From a checkpoint of a small mixture-of-experts model trained on Wikipedia.
Size: width 384, vocabulary 8192, 53.6M parameters.
Training: a variant of Adam for the experts, 293M tokens, 4465 steps.
Below are experts of layer 2 (counted from 0) of a mixture-of-experts language model. Rows are named router (the router's row for the expert), up (a neuron's input weights, with its number) and show model dimensions 240-287. Each number is 500 + 40 x the weight over its row's rms, rounded and kept within 0 to 999. Numbers have three digits each.
Before each expert's rows: a language model's description of what the expert responds to; "gets" lists some tokens that make up at least twice as much of what it gets as of all text. This comes from a sample of Wikipedia text that the model never trained on. Tokens count by the router's weight.

# expert 4
Description: Sentence-ending punctuation. Full stops closing sentences before The, He, In, plus ==, slashes and closing parentheses, as in Karachi. or US).
gets: ".", "'", "==", ").", "/", ")"
router:518486502487520431554491501548471535478486495538473538498487541510472498474481505496463456481462431510457469540429545547483523467481532531467497
up0:516454449505507514485437529494479521484511533508486548542549335550454463517492513548553451473537441493513524529486518503512495569451468487480542
up1:485561462498520466484543505547360500467525449418431411560609459431496476505451544487458443470526521414465500465584491482508601509494494465491514
up2:482495496453513534526537456485436503465516472441512454502591452470502457582518445583501557471473464394511470457561462439470489480553488496508536
up3:507534531457500520437574546545424513504480491476499396488543528480373481533465568516493526503496520442544523484486479518469538476409552494519574
up4:476516434473488489563534497588501564475463539511543445461500472459508514464505530475498505452516532509484490458440472483504552543458472482468441
up5:494529568462461491524523498583505532514514551503554468576461461479498539609559507499546512557526615484463493500531429502517571503516474533509448
up6:445535531496498541510521481481502564532536507440503495538430435431467502540533479565553483501557454473531518521479500481481430531507521522463438
up7:480513468518456539489543443508480516513401546491564529450438466506583529448426517486522454491480473508484524512425456553534485451512493488461443
up8:501494505469526446532483569538412514422483476541493511462580475561504480569499509532499475422567496564468506506446444530516475488565502504504454
up9:461509541465465509465468505623471499531537485563576441508515508495505466533512526486491435478581511506528483468503496540511489463447501510594539
up10:432481442559463553510513445516486494533539541463500508497477481501472474490465521489518522491446539464557504520482469485476432477499489490539461
up11:477481533491561541513421353501512524543475493418464478527491482476470462458471429534490506515518509463497489442540509491482492517556407481511485
up12:525608438488479545470515446456430454562435492535484536511449506533466507487424525471457619444518507504455493556518454535498556533483501463510445
up13:458462549491467493555483451595501582509504583589608517476487498554460488553476488540499477480501514530465502526506473528558489469477484479499481
up14:492521464477553529518484460453555441535538459383525518511532493547534570586429511494505498539515546544441498445468518481460544514536442502448472
up15:505563485486490472498551487413404455508474521589539456442561512456490462526493537493484517512462457453471432505540425495409528446485512560498479
up16:518532466513522442521500510489481567458558455520530439547598464410485454502495515514467516483488518460493552449542547477495459490518419456461554
up17:479526536428514522442536511409491482501511497525629468538540522395490465592471517466515535521511525468587470511531508522460497492465528555500461
up18:549521498492549478521517500474500496490505455416405468508536485469423462424473510487451529456529492410464530477536508470523449502467405447417489
up19:530546520534514488513512398475464523534572439425532503459492516509515530522472490532529509559511590436507477513504502514483602543552501566570461
up20:450527478424467491515441520529535515485499583473595460495448518553473517532467392474597485516540507524443525513494500470522521470469511514533439
up21:480519490454498514569514510489547531476518447465417531592595465451438531533492504518478493429521421463479489481556488515467462542478435488464552
up22:463479465498511507513477471565501480444538489421497465549541463453482469511500509549484493465571533412501516457576442470484533585557480434492499
up23:474529464508514486523530488508447525481485483481502488551535507390518501486541512542509472510502510509503474453580489466514438527524423490475481
up24:515466396395546509534461459491466477513434483441461564422496486483514491546421496492547509505530577534437490508524534484524483455538532422471481
up25:510500495532533450500547476443453463517528471427446442502593495432451517478505534528471501482484517407500457455601555438521448544536468437523528
up26:483497503510523583546529525513489535493486428478476595525505533582565585571418434520443519508494591522472542430484546458496489463536450506443545
up27:514452559516515535479545452491530495527546441473490470566509502390415510514500467489456565522468502463511495500500514478466501467464486410476570
up28:529536489537521519484469515434534475517447471486494520483532441435530541588544416458465532556499510457443532483496498504452531517445505493496523
up29:493465496478498506519457471520474514468535565478520575489564465512516498524505462532585527477544515561494513523467460483509465472530546546479408
up30:453502516476567494508497502567489447474467486547469590489437509513528541553522522511448522512495596616494443530523462486565479527480493467463422
up31:450516460534521515488471500465485437555456564435566526458500498501507528459461527472499503507522435422515517499492476485509543455506557553486580
up32:513539518488534501521495460545530563528494552502502527481440508544546583465503506510526532453455469546553484546481467531526511461543480539386456
up33:479518388539500509501437472483481425515505537439436480434480521522525503496511515463500437562524497405474445441527461477523443506536571469506469
up34:510544490444484476608520508416448428521511449456469496516567537556473463545496517507498558545557473530484545498511511505462551488512482517521495
up35:417475412521528477571452573535533454495564443480429549467568533546440525557586507501497448560532501490481502451485471474497529539490522487559512
up36:457496512582526453591505459526502539530505524463537566440482519502501519519502565496535472440470521466511574493505488510476524492497473448578546
up37:521570555485503482499528553489521508484507550511533523528627463516505493541500528627507463502477451560565458519515489504473494498501483469565402
up38:435559501508515453465517512580525529505442446423464563557421491460424530525465535449477474473503535528422553452497560438476558484539395506427491
up39:394502438434497548558486475498497590561506423544554436536495477501568557514589450553559475546514544475507462452540435488495518483545453453516518
up40:549466496489534547540524539447527537464511453539526451483573462458496541487519484464478605498490606461443518465522532503503464492553452521559497
up41:443448515548542547452510419512502508526499409459515474522451453429518499515494460513487507537480489382507525485478487491515532504495493526503539
up42:518543452473515517514548499449483415514505493471554547554521518487554445479528436539533550507431458511517507408472480463490516459508444518443424
up43:474526517467502566496517476550497551478515483451510432609478513422417497493550467538476468500501536432452505561516525463468461519479453482558480
up44:457485487487467464551474565557424627535453484483521486523505474519504464517597500606500510505516491497524510435532523454540501476482431477532548
up45:540480476466510556516496511458505499455558500413478516518569523462513547535511464483441474486551518487520494471529475534451492551458512542515487
up46:506510493571481489528525472545459455533478439461510482528548459494492504509524489524487467444505488562448467480530503501509483480528414477473545
up47:536618461494543524504570458486537539557551485432519535470517425481499440510470488524499489447523516520572539476473517517553518507525469521517534
up48:488528511460470491549493490506510490539486490474473406539514480428492475558555460496510497514615485376455477455528529501422501472461461477540484
up49:467520473539547461469575510493449440468483493548514543468586529522496490543499470475517569447569492448558651493482506481443518504499490521511472
up50:478545512461481538529517526579426505535434500543516526597536494515500472505563505535423503510599548540466535486536479502471531521534417523511507
up51:530511480592584509540507428497529488509524494425484464477515486459424502516462526481605548538520534514498542472460482485518560508565408511512497
up52:518437469423493468546503484522509571495522411480510493515490512435542486486569480541469503500548519477503494497568536467492511480519441548501470
up53:521527450533537470449505549507532566504469497605455539521479493530432451492564479537471515533573535522523468481472500463562503529553515513542484
up54:467512508471516446543528489519475527466493500474581491529450508484446430477466471537518436571443511539495473551470486499505572522562475472527488
up55:445504522558607543517566514457469563535507465487485499514535414434538544591487535567475540495549490441431515519512562503506527446549466415549496
up56:526517484489507486520470502487457585435474558521515468497503467486503449500485523595473485512498473448517488497479442504469463515477447523490459
up57:498464500467515496454561481437502519505476524435523407524454456456503537508528469515483514468507496421465490528540461502507486507497461479448472
up58:504487483450534498518515534411480492481537445508454445499491528505435484499460574484479586499498486465470465486541411437516499492406427496434537
up59:475490503544566516465555508531478494532528449447503503494513527535567592554580549546503494512441498467451533520434552531447565475524471528612518
up60:498544528528452453434485543491492538472558494430488543572567464428421472475500486545484516495453478451520556468553552548503529549486455477504594
up61:474399553482497499572507501551489594495504492387528438559440526433514509572602437506505503518539536457545468570462481510483475488489501516489509
up62:477537503519503516553511504548532549516532553485546532569467471468498538581587428513641544591512567429502519514483414461512543519550485530506456

# expert 1
Description: Plural and noun suffixes. Word-final suffix pieces on nouns, chiefly plural s, also ation, ity, ers, ions, as in Colors, Stations, bishops.
gets: "s", "es", "ation", "ers", "ity", " Party"
router:544566523471493559597492488490526496564496447511527554566459500471469497551523466518519446516517563508510487456521471513534491484476514467481476
up0:459594480512534525565497455510538542524502515539555475486456529441488538520492457452572513528491590482474522479553428507475603489524514553495494
up1:575503476474513496543508554481515518437529541512460529488441508448491526584454581547474516513515489540520477447571452527473485447524510472480515
up2:443574495546535506490488478534525526545442545477551490504466520531518507488551471456515424498529463448441523570508520504483492513507493471592449
up3:487536495470431467569579490489522514527450583509517542488549478489488476603511488511515476570535489498519514519559439495498516482446527491514482
up4:496524387532501494420448430482501502547588511459457487452454500509441475549512529449458451579516495449526528501535582461533461476480541464511460
up5:458547504504463472496527537548532484473457496524537533467497515521534541584531475564537492502485541504469521539560515542520525513467522554492444
up6:525553474529580481447517563519451579484469555509475485486503463534500533490504458494526442490522554520466482570551518512495415454530448566506529
up7:486554480550516460574474461510491490506506521567482456472457460438467438547489455480466510583577527437525571535555567576457467563561512535537472
up8:554551469534501449507516589469446486504510535622568482452543569541505522500480526486496540556458523510523512540519508498586511459489503572557434
up9:451569478482572487563485542462563492515420515480562546467424504429448501504553484532518485511517518440523499449523462530513539523456388452592483
up10:559505501511456478523458474490532467503485447510443539546474489474472492495561542477525500528491482435501425518524532506483486527502499514476484
up11:530486518491490520460437543512555449443517546518606468541548448502500501466490480413460505530586497432526466523484517514459496524475521470508542
up12:587483531507547442508496519494470522487498485474530511550528536501506474531488539504450473485490523537500481516556468516426524589497461494530498
up13:545529438475527436447546479421511479495519494488404483446568514489471495489495522451515460515462474438483434463471524467503465516501503507565511
up14:506512513508472514492563504453464519526422470539485472538496495438487513497515548588439514566479518419482529523481441457488479542428489544446516
up15:412485474454474457495476514478468524496512502590521510485561471501457500543472526472458513545486483448502494513493474462508485475492445508513462
up16:501535447491435444593453513451514488518481468522513485570519524444452438508532516594514503527466461478478552490530482468516551510459442526532498
up17:549591456494525492557486452512509495469571504600527555519525542508475561557518493455509465547531536510496476500489471563478475445464529559563514
up18:463479449457541534561441550494453488512468498524529458453509441531481503489529461507554525601549582519509539544491509476565473485485479473478462
up19:455512480493443493507551418547504557521566518458469515445452470511478524561522493501522509492485536489538501483481480520520507439512521522576531
up20:420481499521430526537470527564502530483446505525512570457496463488477438552522454548538503498615576536487520550447464508533601540534478455482489
up21:513455523548481476508544570505491450511515452470474483486445527513484451491464521478479439485564503527499533561476484495497499460517404414579486
up22:508542535477487430521540534454532531540514462527494501529472518492448493485471550451396467477550500581483426518555427450488509407528438505468549
up23:468441449521522445483530509533455477551472510397533449532428511503560499522564544488529507491471487482460562500456537471527549510501463470517545
up24:500513533440555460490495494548477554547428461456573529551545466476459547455487519534543487515515531480495503514578465500458503580531573527530507
up25:508517478527526500533487484478385489491559453556558465524532521461476499576459530483470447573483527415459475461496502520498535582529503525472512
up26:481509514461503478519530430516496467477509477512488503546383485387519467530539520548526463559532521433493525529465501489454495484568545444477521
up27:533514534512490532440470451457522477527490504431520443501493479456569460549484494425399505568469491553549509522490549514500503412491551492452595
up28:487537552490482452491559520551425539447420507522540576538597484418482459505620482523536445467487504500522549450499506459542542529484492523467515
up29:518517558533477528510466521569429537528431468559549484475508463461464511585532523511525513424534503526474514524455515527485577520501508492494535
up30:560494529494437506470507488511484543519560578554516435455599494485493467471540523508540543525480459412511503462494551452468549531485488535487538
up31:496531496579476502499472599551450445473543494491480462538522509454441554548481537493416470522522551496524498493558482450453498485553493504451523
up32:408469447504516529536488572454513512511468485491532488529529474513490486521458530558527519427473463543495599486520482503467478503532480490443546
up33:553538481514480452514560547459547412479496416438480486511479517495462484519508565536547518520562525527502537488585494524523532470460460477453476
up34:561514471518498449583600525569469517437528476576505559540469498498447438485666543506492436440468563494451454465459504477495494499438484539479618
up35:461431440462458502433459471525484481565451497503529450458463450522544457417491409503494437513585511471381473518450489477479461549591518554469508
up36:573487456599562443499523554500512507536536438447425493540470510469450512472527504500505495524532554563468522485498471413564429476497479514566521
up37:509541468503436487460493508495481506485542593498466473504464474474444449552511553498473500550558508535512451490554500467429549473491553482478502
up38:476498496483540536499492506506475481445513477464488497465529501445490488491445461557495529544515444465437509479542515425503534530509528458499464
up39:442465439525449532415481480485545475526406568514550557497554450520506468503514493494566508572548517406537520461525513529454557513493488460568512
up40:507516535492478434599454534539477386540477546462531537516567473497476535503531454530501582513465494538457542464514485500466520443440516513551474
up41:468500506457491495515547497435478414466491502488469464524501494593486470493471554504551580493528517463494503442650471484532495478525529496503491
up42:446543500582436449526464496531469570447414494479512503516479491432550527575553541496433419526521537455505524564436504528448487537543523493484401
up43:476574483560466449572509455518436468475421514558515464482547529512468474496465484592574450525510502426502469489540565433489578506507520506523469
up44:459477542507565481515507507518405556534503442420487503453497485433484504519541531503512421531498553477496542492532503473452505442498495504480510
up45:459576519500468513464486466514477438509512539471512461477502497482506517528432564549560553530544604490501527490503447511518506423485478458519445
up46:530496487495499459473501492561479492459517528533514554518547529494492443509520559490468438487530523585479471484464500535519526446521482453489482
up47:407520453535510479524475460498494431515472517536564473496463467519456504516517471505510508550492563499478517526509503531531569487481511509488493
up48:534474437544561499501477481497543464497545459461425546504457503592532520478491537464440512495490481461506536531484561441484402546455491480500540
up49:444531535456524504501459464533433531520480457557460454490565448576473507565542472566496469532510517549499463502581453526526548571483533493557515
up50:573543464532521465548508430498525430502475434479480488539437548464509520533460461425515590541485491504436510477487520490566457495444444479461498
up51:530560518454456498553543478463526435449482535450487474450538524448490541581530545566451478488452483436556516471479492480473515491492485562505467
up52:374531525513528516547538498508524494492416515434496464588540536513490552540500495499467501544508482435469522511510538540475498548466425474503555
up53:479489464559549466540528432444467505485558518458515491456469507522463503555464487526508519528514530469451570495480509542527473456529508493521554
up54:452636482512537495517425453482502439546464590520580454485525505528465531499517462525484448538496588463527538561540510544513503512498409514600485
up55:540489523450492466467515582512433534442430481499528459536537440457472438547546498627505459582489465417515538476521484457480498584466504481501513
up56:527530487489474518586496472460444494496557395429470452455526500464454475527460490515477519500500594533447567444621457454459537544554413488457442
up57:514523496534497512550496463514481475532536468470407472554554507444496470471511522555418482476475532547504561494477545465487508538521486544484528
up58:493466470459531513551482534548525528484468502471481534530491565530523500478487494500503475565471569538419598497466517452523471458499458472516483
up59:472490526532478514492523481455440541480456413505460501552566489447474481553504506526477448493502523477518505517522517474499475495518501558456531
up60:496494496534432546543569468571510556501551531508487401545527430478508516574584484543453470555522509378465471466505443481459500549526490499477484
up61:478517483554445412541529494538488507447499422513577463506479471433457448511529481508430485543494583470517537554481461488491576521559498493506432
up62:508555511523521375511469445491453489470509464506488500512473519542419497484453541483454473509497491511524465500452557555578557449495524490510530

# expert 9
Description: Colons and month names. Colons after labels in infobox-style lists (Genus:, Proof:, Years active:) and month names in dates like 8 November 1978.
gets: ":", "-", " on", " (", " in", "==="
router:514554542431431558581549507445508546457520490434551481586511513388449501570506477520486520484528498513560484564468557444550478434545503488493496
up5:447532474546472547478462518504541453534521540551461542447494474538519523523565608537543490509519451486508457474492425506635519469451507501576412
up6:563497464487487522465457488469462477486467553537555526496551518499486493519464453461543473502503568429520521514490494500537472481516551494498468
up7:503499452527535578579493506485443473500499541457491473476474561487552507461470544557468507542483504447498442469506493394525439499541475492592465
up8:510509481499494447564565503493494525460496550501456502482502471494512536506536437595567482486479522488508508499485448466507553539526501506518428
up9:474531489494497478512436494477539514474461505543455492482523521520465486412485462432491543480441525510432517497574455415559479536497491499522495
up10:508516492527483488454491490475492539503474492405517517526464500511568545528490508522555562509523510423525497534506507521442500524490521505466498
up11:521504518492537552557499563527537532477496598521529609485501458558506473565534521547545523497456600493474505537479424490436524482488497492464409
up12:511547522513481568528423446592545496594514535512581472504458396519547561555514532510516462594476511481477523460516504488436554464488475544549527
up13:547519493491501519511482551570471500403497446537481544474552503457437503520540526481566538525491567535472542427565507475490484418450495453436524
up14:400450518458502497544519452500424494416400479416455486488515495466442520505502464538467556486536477495466507435568453477539494493489464547476514
up15:512425492483539533483602441500449468473522485504489501475548505488488548505444543500535525491492494409491532476460492554515501460479579514495589
up16:509518475520517541558597495550454497458553481499515532443570515486542504488458439583475496458558556494503541533458531461496526540514463500462463
up17:491498496458497479462486471491505479471447558548479491494525528503417473564445497510532538521543497539512507518537504430490578512441522444476462
up18:507487465477517461516470437490516533529514465445505512507478416476578453446474528513445497505520469493503521503507579451426510454530507511459405
up19:495559457517546552490508534471434459476530472514488536479556543519441464460483550503488490493498537454483481448539504500474496509578492515600544
up20:494541468520465461519487520461478508463475469467468502510528499453485488519492535514487499506538566460454497525629542407484445498468463537528507
up21:503510453528555517504473531475471522459410407465452540503462502537490559555543512445522522533479477517491625501451517509531489519448480478513522
up22:495530486505525487545414477500458470530506509490408522558472574509526478463524517530511585526570512580472538448544482504502485556566490439530537
up23:557494517501596505540538499530542503538484499405386532545483464471529502494491484533453535569417514542533527514416528493523484479507509509426527
up24:508475506462472561505519520533438452546478485587548499536553465474518516533475512520545422532534463458413458477594451474479547489478515466502481
up25:398532318466543427529516509541527519584481484504500535477546461480449483481570507498551504585519469515436508489475556464518607580516466457526549
up26:513522417537530501497498582496504494474463582493470508442536540530475445518488501466561452459470635430497525484484463494538452475496474531597431
up27:499569519523472478474562510578529526500513471478468442528483470490513453514558463571458491488495538438503485468472522499568541534544516441513594
up28:507448486514463445479479533525380494460518528576501473454539540474467399512551575501493481488487503532524482490495514483472547523460492500526464
up29:489527544556545525503525495517511466542449420478542468464461490541522516496569550434452508508466573533416480513506510520484613477542528477447510
up30:444537504527532479525527454458461478546478487570471562555520497445485418489452491468476487416576495377537561504470492503514488546501528531492509
up31:498533518454563454496519442491502419635407452562509514462493491511544441539469490527482570560494441507517530461503476440517500466543457493502517
up32:490510487499524491489475504557470521487472512515581568467501477576464484536596514542523446485498449527455526517462460473499512473521489485481457
up33:517476479530523487471490532574434488530562526548576443481520460493538487510504519535496462549500542521468491525493404440468552459495463532460509
up34:511515531541571480489508459497474469419548495466436547468545502452439467486529502456522555514467444477498573453531418472558487517496487561523580
up35:536525427515473452471511460475496454508550490472446491495561519471545573535505480482531486544544567452509534484512505454512448548426513489447492
up36:514583515455488524522491516556471450467436501550438526531510518483509455491512489539514426496533567453504504515558501467558484486519481565461517
up37:439529459565550553473454491566440460526501408459428591488459524538428565447560512500525495532523464471457479510469405501522444511477411558448462
up38:431537480478492466543501514505506517426528371482481499452443506486488429505482554571529460451464571487518581514494532435565474474489510495522484
up39:488542432452453435466496511476425493558505495495485443491545490469508475563551526569486564437471495489518546470478536417481532503510442555478489
up40:515495462561454506575530531585516540510459532510562544499494488488490495527526492465502541494482557446464485479644467428498504485489448523555475
up41:377469512505470482512446496492519508471462511512608496556537478473494553514489515511511492499461426549451513494501561499503560474442487511439468
up42:587482516471639587562512468597506465498563524466522577528507456535471540557539503464498541473538433472481501555556483415516454471502532506493549
up43:437518527538437540507508551527526471510437545526482581520490462570523520478523495488516431426476479554474522509487462512497575520500467505497520
up44:485555529536495485497457527516520504484508559474522504518489486510481497514491448558489466492559530456498542547565524431519509527486501494497498
up45:510540559499511554543408515482491507492508603461462562506505476524482558551503430504548472400519607513517449491516488530540520509539504476531517
up46:464511492465551503496519443505455502556478484541607516513536421418501549546536516518560504575560437456477481482516441536470520482524472468544558
up47:528536503472532509483466475445415454451490481556483496551514529468461464540494502489479477546531516499469565442565536428490442532477547557490519
up48:508528453540521520554527464543478470480489479465524505456499555430473494490501555521536443462502509471476427518503563449570496495550523434564485
up49:464508511579530536439449491473476435557501501496475537538478467507474551526523449499505512566450543482436525470537475442532472567456511575486507
up50:484519514475482508579576548511514514445560430486492537468503519513519456399453514556485522423553528495503511483460497487531482547542491536510448
up51:492511433535559547492502473525563401495469419487545494506494465595542543505480499449554455518549431540500529518468521533566516447491482483548505
up52:464522449530560576588481488548519420513465460448434573502502465472506487481499493487542539524510497490481467526478478497540509450524497458501471
up53:483485462517530524526511490550506498566474556485506517475505473495551527499509487468558517559523558544473476471444493444555559446511437532467424
up54:543563475518455406528524504484471495488489450522522505563482508491513542519510546485547544562484585414518504457565506481492544514476485493499559
up55:463569517502547486502453449557472495560429439464549492466474507459490467539613449567475427569541479433428508551459527467441525486462547456456496
up56:480557479435542492472441451436499492576496527480535496457534491480478483504548532485517505539482464545488546452451502461569581529508413527444558
up57:444557492498510429508487483434466445560506531499501501522498470515454536521553470501551534448507503515540533487426505466517427530515515528510498
up58:482530456503567476573503529478485502553438448427478524483536470510442561573589436471537521518520473487505558545537477498525515498423464479477509
up59:477552497450503560494535504483504464469519484526504456495499440513449511536479510486550507471565415511530534477519498490457495493513520478489535
up60:521520520501547472542504514532504456486494471435475570516529416538434492495533590467592529497566548530565522482506527461573458513548517514489449
up61:500579422567509484504457494495493521536455475432444526463514503441489523479465470529533508497518498434559537460472547490573451525504465526495448
up62:520511487459481534425524490506577506511548489502456499526547482533502453506573465510539542527557464435490536443509480506509528555477466488538541
up63:493467447579491487505481451513481470474491517516443490500485476504506502540561567522445437473509509547413547508525524485390573502490461421498548
up64:516534456537458520550418469467488431540576490440455529456428482504508524490521508566525526496456470464492517518500540504575529500468521494508489
up65:504481441526479484557531447431571457508502502529483483512467552470461446530493460455442560512522504519508529464522515507455459481401513449525579
up66:543528532500479502546524549509447447511513413485527438474519489518441475533601514467489491472483488567436537431459424425478492457502486480504538
up67:389443528496488497468552523479522508482437471445479467589444448520488528487558436507544486543565495472486488500470490470440498504478516511487478

# expert 16
Description: Math markup symbols. Equals signs, bars and commas inside LaTeX formulas such as \sum_{i=1}, plus verbs was, is and birth words like born.
gets: " was", " is", " be", " of", " by", "f"
router:448592491546521389511518527477465469470524458462411493472548491449530511449420515525435533506477544570500512461600534514580441521575512502437559
up0:536439515418488493544493476500561485512489456450471524555466474484469507605486469530490544470540505536565492529506514463475497501440583571493476
up1:506469523476513505599518486482485483561518477515478440573449480512503492554520424502511529482529534510511571536496542552496445544564431433508552
up2:478551504558532456467512370451548510439455508491520527494490499483401535470513449559528514499493545496472503516543507462478472488522500486510504
up3:466444465541522499470409475523492544607509514488472541468507456486521492506513461548504464532540526537477492428455458481489557586481480602508548
up4:476440411475503400509485460495555403465458544469489501508548503493434471534478537557526540496474490539569498427509497494522473478447494563568539
up5:497534416498527458615494480495515441533590492459528534467496532568475487554526577493466495452494457481486533467522491448449457546403500493533478
up6:477543428562557489545497528548527492496541559503500556408543546455506534510494482527578471462472484506466538579458501421455500543549592532565494
up7:468465528505539476532423524520494501451481432497487562527487504505448431543483474503499406456522544525515475434485504509493506523395495541545515
up8:514514525455598512514481516516526412459510468512530524488526522500451480551467531430492538453482485519528589533543532516528521536509464509532491
up9:508560541500573438460500483502521489492508433431566483540516473534444563515529523525510524485507461452477480482498496480453560534539539550485522
up10:494551468536533596535515522499549566542565520547533507489513500434474574510494530446504468509531586499446528485445517421500449539477538467503472
up11:425514487497529491511568462505561542473484525453524530554441457497506530466477449480490603433461498488490444481534415494454569514503428483530508
up12:477503549447549471456546489500518512561516493510464491525568433452466538446473449570515528434505452475462456510537483548541532489487485457475514
up13:516518504463499533492534504477411499473516486437472466472470516521491539491488570595470448490516462424583533490536480442406491524467470542451470
up14:536510529490576473530458469438492508499531468444555508502467500588504541450485500473490464449468504521402523433533570441466438485527431465459495
up15:482586447552539464486481477530425402454463457388517470530437502513474473459515533530504465504500560503448545416441488505530537536535476547510553
up16:401547439547548546474524564552355497503495469563477526562462526527508499475479554528501435512470482502479527488452498482542480520486387415553479
up17:443569498509528439459499472532415509478440472473540498543479475431437502488504409489457453502537498486474567477520495443530465579468475419444520
up18:516524477484519477509528523478461477509556484471471505526442472468479557492495514535480457537461550539545542555538452407469534543500389501540484
up19:489550452503515489518550500540546468497471472559501517550529515574498501427474448526595524523499522520500547490575502492534471499570467453483520
up20:432551431552497572526498483552438535482410460457507564573498460525514566484506553581530509533521583483499494527491472466515459494466477517465549
up21:457502488554546506566476451457525428522565499444448542563458529486530584496517502532444524494467514476443492458597512500450495515488499519455497
up22:431504488512521555534532504539484530475513499425490475492476466569526498555510474560466458538480566495530529447517473460511445487512508518556450
up23:471505504523500429480584498529452521562508538437561500486516496560484457503539518523481442546491512521409525501358524514501444411523425514490423
up24:488552503550564478513463509489469443485552511362479478563507522494482536547504554544473536439527542503466589528512498417479492540440502500492506
up25:483577490535502465512518410481507485474525561452518448513491512456467567512483414554474426549443575505521488511507466513517475560491480511489492
up26:472556497498497561588492513547471472508452440504462489457533520401463511558486501476453447518565536532485493493513483482502471467460467514508505
up27:444573490521509493536479525433508484547540451550550552438464509476512516442455468509535576489476455516582567560517466445500530576484494441467489
up28:492498509481523478515498479491464495539552515402490505478482525492512486443457541490548546443535496508511464444485456493462411492464461448464558
up29:370551536498474453553475474546481465486463521459516461545472508526493464519470478535559424564506513486498467439539382454504544497556485569515479
up30:514519458529500518525470440499516408548450496535511490455507496516543513549575451568435437517518503506494544515505456515477457418549473501490595
up31:508456519505559413495481484489528519536529428473546566486454439534494533484494573496456523457518451459411532479536520457507527482471372518507531
up32:504577542522485486531514446489473443435456527466542490557505471525434521449504523490460481562538556469436490462506477492540461488489455473458554
up33:499568518514433449447520465495549534523521449552587501442470474509483586481531475476575515500468494488398481471556524579529589502498469463538541
up34:531569468551500496486537543518461421458461466431438506511469459505498441508499561541510491480508607479479493526530476420494400491482492511556464
up35:514513524496558526456529506544546488566535465524456482502490536517445526540456515450486551453497502508441529503548528486497493537417473510543509
up36:482609485512564453422546447498453447501547475507467575528493482520498570571490532529523487518478522508416516478494510503523507496571488448549535
up37:429542489504546475477539478448582459489558465407463435521504441433458528536530541508495510480463420466542554534483538570442470507499529494495514
up38:433507484514559521563506467549515489465580540468566494506496521523456516542451540520525536530513510466505520521470521459523494488435412495525462
up39:538559474459462464507484470420441453540600432465454432516553463486446471502478546528507505569573472492567525461546448474533511595492503422451529
up40:518554447494532535497526460473513469537513499467461430549494480559439535477518500467507571541453545446534583475559559490542472502491510542527576
up41:493454481508537526529470480475500475474554483535488457535486492539508507499483500538492542476471383572418462543515492521474535481470411525510541
up42:463617459496528422464463510518536417515567508548478454455518511429448510498487477455498492507512516465462512515533545445570512516472499510565560
up43:547513464543614479556533498526475498482519453449495530497461516540482522519454518518442553550519549494490532430446493453527449482522410447557499
up44:429495468586488507583452496463450513506477445500517436497528462519468486527478498510521487470515460466520593467472486463453553629509437440490491
up45:450514449590468486477562536513506483507466537514516554598421522554469497504492557505540460555463514472490476540510533512529489475441473475551508
up46:459508470509564546518494444481495515520508595477546523526470438552445554566485495616561480478545495459501523520473528469464529550418488553484497
up47:442533480437552483550500527504478454482484433438523514523484521504452483536487564485468515563543495519472579485487473492508440485527462430475467
up48:425581461506500479517527444515478426456470586483525566497521521519519563499472542549491509468470559539498486485510450477551470482489458535520478
up49:520570541536571534543513485497468479474552505477484550560507475490494552554524495529519463550534496462481522412515504489503430483517460520505499
up50:516530456489513442528463501468541543546549491507528564507497482535497508485467494525478599528509402468531490519496468461524535565458407518471483
up51:495524483489475479564490521527451468510488458494464521519486453487513567525488519478516437559627493447444501516521491401518473493528501419506526
up52:427472471451517517509588541478494476483496559545484551536502454600445555465537486448523558447490517548541598514484493490458478505511417580459506
up53:493554515525488476435528512604474503510524539500501545485479452579488510571489588484467460546539561537495531541529472571513455437508508493559445
up54:525539568433492504449538533509455420490524478522530451462578442471466529538588545487498485470442545575451590453502517485510447504510485539500531
up55:428599458522502436475508524497517406473518462481481440448571495471393474480536534490505486520525436508478584514511551493455525569471480426568567
up56:530589472557505423499504426426525497464462537444558444489490506490453513525488467551530502472501529539443454574520542498558498527468490532442512
up57:412475466496548521514464480523546502528501435478486433502457521474545485525532476542493485508519486532531603466517501432547512516503424488457565
up58:438438543564540533503445516471520449510546519490565542556534497435506483597491489510456482487540547512483532518481424453512499524508503508467512
up59:479561464502544527541538452480503431481498467439494564529487525524506561518500535485539467508465429485513463462574532456492489470468539468487539
up60:452498526516548600535475522585527559477519452481557524505497535502509530466514574557534490463450497476513542577479454436480518529506484458471559
up61:479510428524538519481528449491491475513433489551453496473505468516435543440538463472501525505514482488484538447536405588522587505460474525459459
up62:545434481389535554492498528449482515465486534514454537441538470466470459580488569602479546471504485568531482497508538501466522568487479499490534